Weights of a small mixture-of-experts language model, trained from scratch on English Wikipedia: width 96, vocabulary 4239.
Below are experts of layer 8 (counted from 0) of a mixture-of-experts language model. Rows are named router (the router's row for the expert), gate (a neuron's input weights, with its number), up (a neuron's input weights, with its number) and show model dimensions 0-31. Each number is 128 + 24 x the weight over its row's rms, rounded and kept within 0 to 255. Numbers have three digits each.
After each expert's rows: a language model's description of what the expert responds to. This comes from a sample of Wikipedia text that the model never trained on.

# expert 3
router:130119107122128140102158146099150163126148110146114155079131110143120152109136141135103128086125
gate0:119125139169131168158156125143117117105194159069122105117162118166115137096099130127153112125150
up0:122155156113134147087109154119092153121093083093134128135131113129156104115135138113139126111152
gate1:114124143158120140118127089106108142125141114152118120112141141112070110144138085112129112122123
up1:147106110168133143119127084073128124143136093125182140139101110118088118112104102100162167124158
gate2:147129156104088140112151117110180164116124100074123148131146099128111142112128053143091108157141
up2:132119146109099134143148139144137094115143130104102152142208088101134088087108154125147119076151
gate3:149127132098104135159130141154167135168163159141126127098160168159151108142146160146147163118132
up3:117143123104111140137076147060155136097123110113108191135130176141128077141097101123184123124132
gate4:132151103133115103143134102101154134156141122134138140158114141102137126110179074083123091153109
up4:100134112108097173133155166161138087111097143138107164178134084152151133144120169164139164093101
gate5:112125116111150146119096115125147173185160106120141095096172160154146136094175116142157131131109
up5:111142134125106104064189129161148095136134159148141143193070127107079205171128134096140151151139
Plural and noun endings. Word-final suffixes closing nouns, mostly plural endings like -es, -s, -ers, -ins, -ions, plus whole plural words such as years, members, days.

# expert 35
router:107140134170146125120133097146121135102121105135108099132145195117084083133125149133127126153099
gate0:116100122125140118130140098149111179142137124105146130104120174121182082108161105103088114099145
up0:121098103116147164141141150115156106163150114120097148105168130094125126072115143142119111103097
gate1:125111096122162161116084104145097090151139121084123095097081120148128125105148125162173102159154
up1:095139123127108162120142082102159166153139105130144127137149167151128138118104132082131152115134
gate2:122120126131085137111110099152070130132137183175145097106106108061148119140142101084150114164161
up2:094105110112092132095123108151067118149082153137101125133127125121110089185169118113165075131156
gate3:130089091088136151145086145102123102118132109081117068144133133144115135077097101123113137136106
up3:162144080120110107186143160137125089142097111137130121162101140189139152159136111116119101143164
gate4:164145141133154115098080130105113152165119114076105125096139108169096136101169092098097173128133
up4:095151111141150109114112152075113139178134101104119158098150138153115138155165091116125152098117
gate5:151102134142153140120143129112124123118154119132125085115084111105107132153098132087109131158131
up5:132114138124111087150109136154119149143140136133170134166140116175138128127098163126113139120125
Lowercase word onsets. Opening consonant pieces of common words after hyphens or articles, such as -l(anguage), rec(ipients), rel, cre, l(ove), c(itizens).

# expert 28
router:102125146094105132118088132108146106156096152144087136101165091144163088147150093137140109109138
gate0:125161119130142106142163092093146115134165125145097077113109107109125094155170099121175143118138
up0:105115143118110135151135131130112167089115175140105151087138153137114171141133150138112142127100
gate1:139137093164164128141168118087114091127093092092135099120157109136123148162118121160104151127162
up1:146119169173125167113193134071135131122139148115104117109152155160114106108083141185091144119130
gate2:145145131139128115103139070125128064103140139114110119151143128142142133122125110110123103112084
up2:118112145131146142135119167117163156178165111137117147148135082135118116120077161112160109137183
gate3:103140146136152145118140104145151122105135095096124165095147068113134155071129146102165114142138
up3:160120100144148165124117180086132117138124162123112118140104160114112173141109120125111135139127
gate4:107160113119153130165097117113128115117119133103120137147142197111121108123128118128131108144162
up4:114151137107129157123106114102140119146140144133134169165109077115161141089125170143102110101188
gate5:086126136160128124146089100158123113125148136116104141143126116123169123101102111120105134160139
up5:121097097091147155138092149124115118109150130073121142141141115160119144108092138141139125146121
Math markup and odd fragments. LaTeX formula pieces after a backslash such as f in frac, plus hyphens and mid-word fragments in technical or foreign text.

# expert 4
router:118117159106154130156128125113113123113169110086104161142098129150104123080143079127144113086142
gate0:165110150127093102133156113132123158116104131116147147171129124096126129137085120109139183130165
up0:109148122149155112119078159143108114127159141166110096105149145159153127129137118143099094146101
gate1:182138123079136129100112128123083149190153115128119112129100118131083164099131164147125147139127
up1:182166104109099136114137111138127116174116105138103133133116099150111140118103118120101121138183
gate2:181154148136123098121137101139089086145162139163149105137093158120103138112140137081092150149140
up2:105143130087122099146152141182136096133117139158095094144146168101113092120119103114111120129129
gate3:123087153128131148136100113136156119146149131117166131132110167117118106117148120153125126113172
up3:126113120116150118153124096146106099110113098103168167123113120141127152144158101084160150112145
gate4:111087162119094126170124087137170137116163092112134104149162132140112122122146135136134155104131
up4:163076160115126119131083134137097108130113178152111164129087125158092111112151129110111108134084
gate5:159150165068161119108151173109112104150163169136153071155124161081089123125108119125145180136104
up5:138105127146147145118126107121093103181078090144121172133118118111148156117109101140100106142120
Lowercase word-start fragments. Short lowercase pieces opening a longer word split into parts, such as reg, stat, dis, sy, pr, in general prose.

# expert 30
router:149119159132119112080137130130124151161173110114127113126114137163147166160122151154087156153157
gate0:127159109112123109110108130135126120108160110151106140122106153117083161108168071102162091101159
up0:138098177125142116153137106102141140149132116158131136097117164105111087131115153157130137136097
gate1:134158143094139129170071132161145093093156139125117154153091132121111133081124071117169134136129
up1:122135086150166106113174100102115163150098141144131164133168138123135108156129147161138111092139
gate2:134156079080121120132193103137106134097131134125134154160154121115114129094135123126134117179103
up2:114102137116135140157078134130087168121110138094110133124093170103124159090103168166151152117077
gate3:145150091144122130131125126164132127121172117126119163083180146158131112139187142131111157135199
up3:111130105142139157147100149143076121126107131122152108150092124087093163141074130127140165149109
gate4:118125138109140128164148113142103091081143123159124145104095082158125144163066132128112152151123
up4:108133139135111174137127138096136122161103106109146123121185092087097147096159142082154116143122
gate5:113123097152132107150102126147092140124164120137115126130109167083111163099150128133130161080145
up5:106144125110122144114108122143163102104084127109120165163132109138127091152131120125120114144135
Digits within numbers. Later digits inside years, ranges, coordinates and long numbers, such as 1843–1868, 2016–17, mid-1980s, 12.00295.

# expert 15
router:146166135124097101095155136137135088150087139106177094126120138111087115142101148106090116151135
gate0:158129110163133109136170164091087120141144138097103138141115112133117147103129081107123096155152
up0:134140133135127158104104109161104136142149152129178157179143148065141129111114153149153168128109
gate1:106137116101155096175133160110113146133134089114109118120131096157125093136123120137112128129117
up1:126173102100131114071122153144124145105116141127162163143129163122107123117100152142139160194140
gate2:122131090173139103133140124117085166151141132137114118139120120071125130147132105129135144119127
up2:142156159143120175106144119130144108135144097155164124174193122128123096138140102091127120077126
gate3:140126123118131156098091116097111143142110165117120119130074088080154104123150109110146130156115
up3:130119174159138103149131121094196129131122122091090131147167110121121119081127110133138152101081
gate4:130138165098129100155147115158126130118127071107120103138106110174155098135161115122125151146143
up4:128091155084102106130172098137161140123110117123115086120089111143147138130135129113117096147124
gate5:120125152165071121073171134149111107122110103118101113140136173202106141170121149112108140125133
up5:098133153159087125172110115088119096098125078124133117141117175149140086152103115143105139141160
Prepositions after content. Prepositions such as of, in, to, for, by, with, into, during, following a noun or verb and preceding the, a, his.

# expert 34
router:118131112115147101154138099117085119158133117086132161140166150085119147120093138144109127122186
gate0:129106129105111159127094114094149195108148123103119155148163117115135140076121130142148141128110
up0:129099166116140094145068147104156152131082165149109176138152154115142128104136147108112124160111
gate1:149122154100082135123112138113179136145110146115163144129149120150169126155131128105136107092128
up1:129150129096120104146113106094135147137126128122154155127159108151142091128096143128141141127141
gate2:076126077116104112144109126141133139160118159131137135110087094114127142144103134098133162121110
up2:145121091167115108165127164123079126105114144148141099103101145129113133172148135083148133094068
gate3:136122099148161167143138119142086095167175129101131144149163137135140109082150117149124101072126
up3:127128134112182090109098117162125142111145086108104116134096156121119122147143144139138150111125
gate4:099141187094150150157093115123084128123096153142151119122116166143176111169152129140145112127117
up4:158112098187125155112150125126130156090111160101109130123117113142091189107129122113127138135134
gate5:163130140117143095108114104133150143126127091141118120156144103112127157137114142149119090124072
up5:158147132174109123107117106147112156128155115131100112122091141138097139111123138121133102107066
Verb endings and participles. Verb suffixes and participles in running prose, such as -ing, -ed, used, based, called, published, allow, often before the or by.

# expert 31
router:124097119099149070101105121145140099133159122125166118122101117125129100101154140126158161170111
gate0:088174134135157115139129115120127104113125111115127155102140090127123164097123125101136120142178
up0:069143120129142147151133107123169143125120116124132124134129091099091101133174134133173144101120
gate1:145118119102120134157165144165129094108133111142136079145130133131125111084165173125128145134111
up1:095132160164196152110132115124146141093114124152115162126130138120099114093112076110148107125174
gate2:163138108121150156112132147114125098115182142114139123128121121152189118099143075111097103157163
up2:114117135154115092126112129124072127131084134123154082111119102125126154153135155127137108129095
gate3:143131145148121126118116106065094196140103135098129137146111139094110158117136133092117082155133
up3:086155141110115131137117130090067148132148132102131146125119089117099111142175134116132091116113
gate4:091116134104151108148126109108145130146101102130165160162108151147128090103081107104147095121118
up4:093112110145131103095122096133154103146090133108184139152140173120143129101100095112148124130121
gate5:144148143115147152144154128145117113157145081123121109121135215118139120149168056111104129146149
up5:161127093083128143109146119117096090127178109136124120127110156128158151130136150102118145142141
Middle syllables -it, -ic, -ian. Inner syllables like -it, -ic, -ian, -us in place names, Latin taxa and adjectives, such as Magn-it-ogorsk, Pol-it-ical, Arth-rop-oda.

# expert 25
router:124144161141153135170133141112132146128151091088101137096161094168153089136135095136162116108118
gate0:132120122143104071151148110139128119101179120143124125122163109155109134104115144110113101122204
up0:115122113122126107156147124140166118095142134111081094101181086162129118118116128120157079117166
gate1:109129115111069128163132146140162111153096133116128154115106112134066123173132109150170153123134
up1:154093129162135140147140102109109117115146144134122117140110097168170163069127138118110112148098
gate2:164125112121158117121186141116129097148098156127124124118149132159106171106088119132055124158107
up2:142158111143154079108159127101129124160083163127132139132165091122106140088132101104107119151115
gate3:103131130116125122107175109102091175099121159100118149100138117118116095143116111115142152100149
up3:142125152175137117128105131110145147143099119167135118116118145109175110091121169162121091106147
gate4:121138152106157140107149155094121111139125150094130145116130124123126143090149107180131129098125
up4:129123075132182125102144119106104174131061123118110129114119150147127144146153097146095155140125
gate5:117138131102156143097091092111085163130177141149110148168165152129106127110125184138112167134173
up5:164123133155082064125133121171172074156141140121143116128089118082151153131117115112153114142129
Word-initial letter pieces. Opening letters of lowercase words split into fragments, especially h in which or whose, and th, dr, every.

# expert 11
router:104138157138092144171091101132124120122151122114121148122147176120104148092161124168132109100144
gate0:113187112133156137117107120107133165108151171106090146083101117154151125161114152115136146103142
up0:131149137127127095117106132117173113125140130109143104161069137127142117134141132151105125095143
gate1:151148132127116135088143119107079098094086109155132104140107151123083109129116104123064119098146
up1:144126185110152116105141162092132074138112124132148122123118155111126082115151138142109111089176
gate2:126156126147107142093189108141062175097104129108136125139158113144147112113153123135126140136131
up2:088148171149148112133102159113148108149098113117180131156119172105118150127133158124103115129134
gate3:148143114118145166140121117059143157058141128141116131135162155159094102113141133136095153155134
up3:143097132135099118107122109161118110170151138127153140143127104122158115133172120134148119128144
gate4:135116103130190128145114135092116105123168125096074162097105123196134148102091147170099111103107
up4:144157147135129112104132083149140142141148118149119146113112186143161161142133138147129136100123
gate5:116143104136110151117101149137117167101115124145107101125132158148150101104099154125158134097146
up5:105131140139144111123110143127129129175135121153121124136173131135155097111102113141116141143156
Latinate word stems. Middle pieces of Latinate verbs and nouns after prefixes like con-, res-, dis-, before -ed/-ation/-ment, as in purs-u-ant, res-erv-ations, disag-re-ement.

# expert 39
router:102140150160130152155111127116142098108156143116163112116144095119115139098108117146127083142163
gate0:124149145139138160100134092135165107151165128146114132133114154128155090092112115091119133120098
up0:112090141157099147140153106084099156168141110097112128137126104108149096169126148119115139118123
gate1:089156146095142082128153126102118122177134138162143161110101111075117131116152118136134128130197
up1:142147144151139132136128127169149109099165150158140136133137158158175143159107119085168101169133
gate2:129149109128124122105111104068095103125132100107096148091158101129078115143130117139083156058153
up2:149111131108164122148117122150163109076129125140126135128129113118142116128183107150160128135092
gate3:113111106157131148102151159095122142128093166118155134125130154165144128111133120129131110129140
up3:131119140129142132090132109115143079118109113136097153120192102111121136143098190128133168136110
gate4:104104116115149094101116121084140146162126144147168160141129172142189131161149137104132142144144
up4:112135161134161102098098110125169103144132119165161138147102131135195137128147172130169136103135
gate5:114160114082128095149091101125112098146088157128120121120137124077137094094151100135173160105110
up5:124115133178125167132145122135111162143170150174118132121125126128103160149096167140131156141119
Compound second halves. Word-final pieces completing compounds and words, such as backh-and, thunder-st-orm, touch-d-own, plus function words like who, which, could, should.

# expert 29
router:125116157102112129158112092140085108150155118105140108153114120109169105146125157121136105107109
gate0:125115168119110131159088117152108089141083131138129169138101091140116141143086103179101124120146
up0:125108100133101132145115097138162133125145125151128107111120128143119120148129128081117157150093
gate1:115141143141131139130102119126140118150118140076115161137146181170082135113104150113126139113131
up1:126117085124110136127142144182102164154124113146087141117109148121087147081106148139078109122117
gate2:092136132112095165115163152082105146143149108141090105119132173172158140179102102086136135166140
up2:103102112094093107140154149159133143133133151122134119119109132107106108160169162134123103105124
gate3:146118122097081114167103092100171118134114117116127110138128133140147119115146138148129154120169
up3:120133147122110083109154149108127145087159113109077150094130131110089121113125163138135125156130
gate4:120111134131167093106111156140112124164140128123099142128091156168170112162103129106176114106101
up4:083156140087127095130125139153148150134143128112103153092159148174153137149157107099142126132108
gate5:124113127119180142099191109139122141100138103108129130121135113109114138179112118129092119165138
up5:165113146125132136110185108175096099117114079120160101115118128143116129173124120119093103150094
Mid-word Latinate stems. Middle stem pieces of long Latinate words before suffixes, such as quarantine, advantageous, pregnancy, mechanic, industry.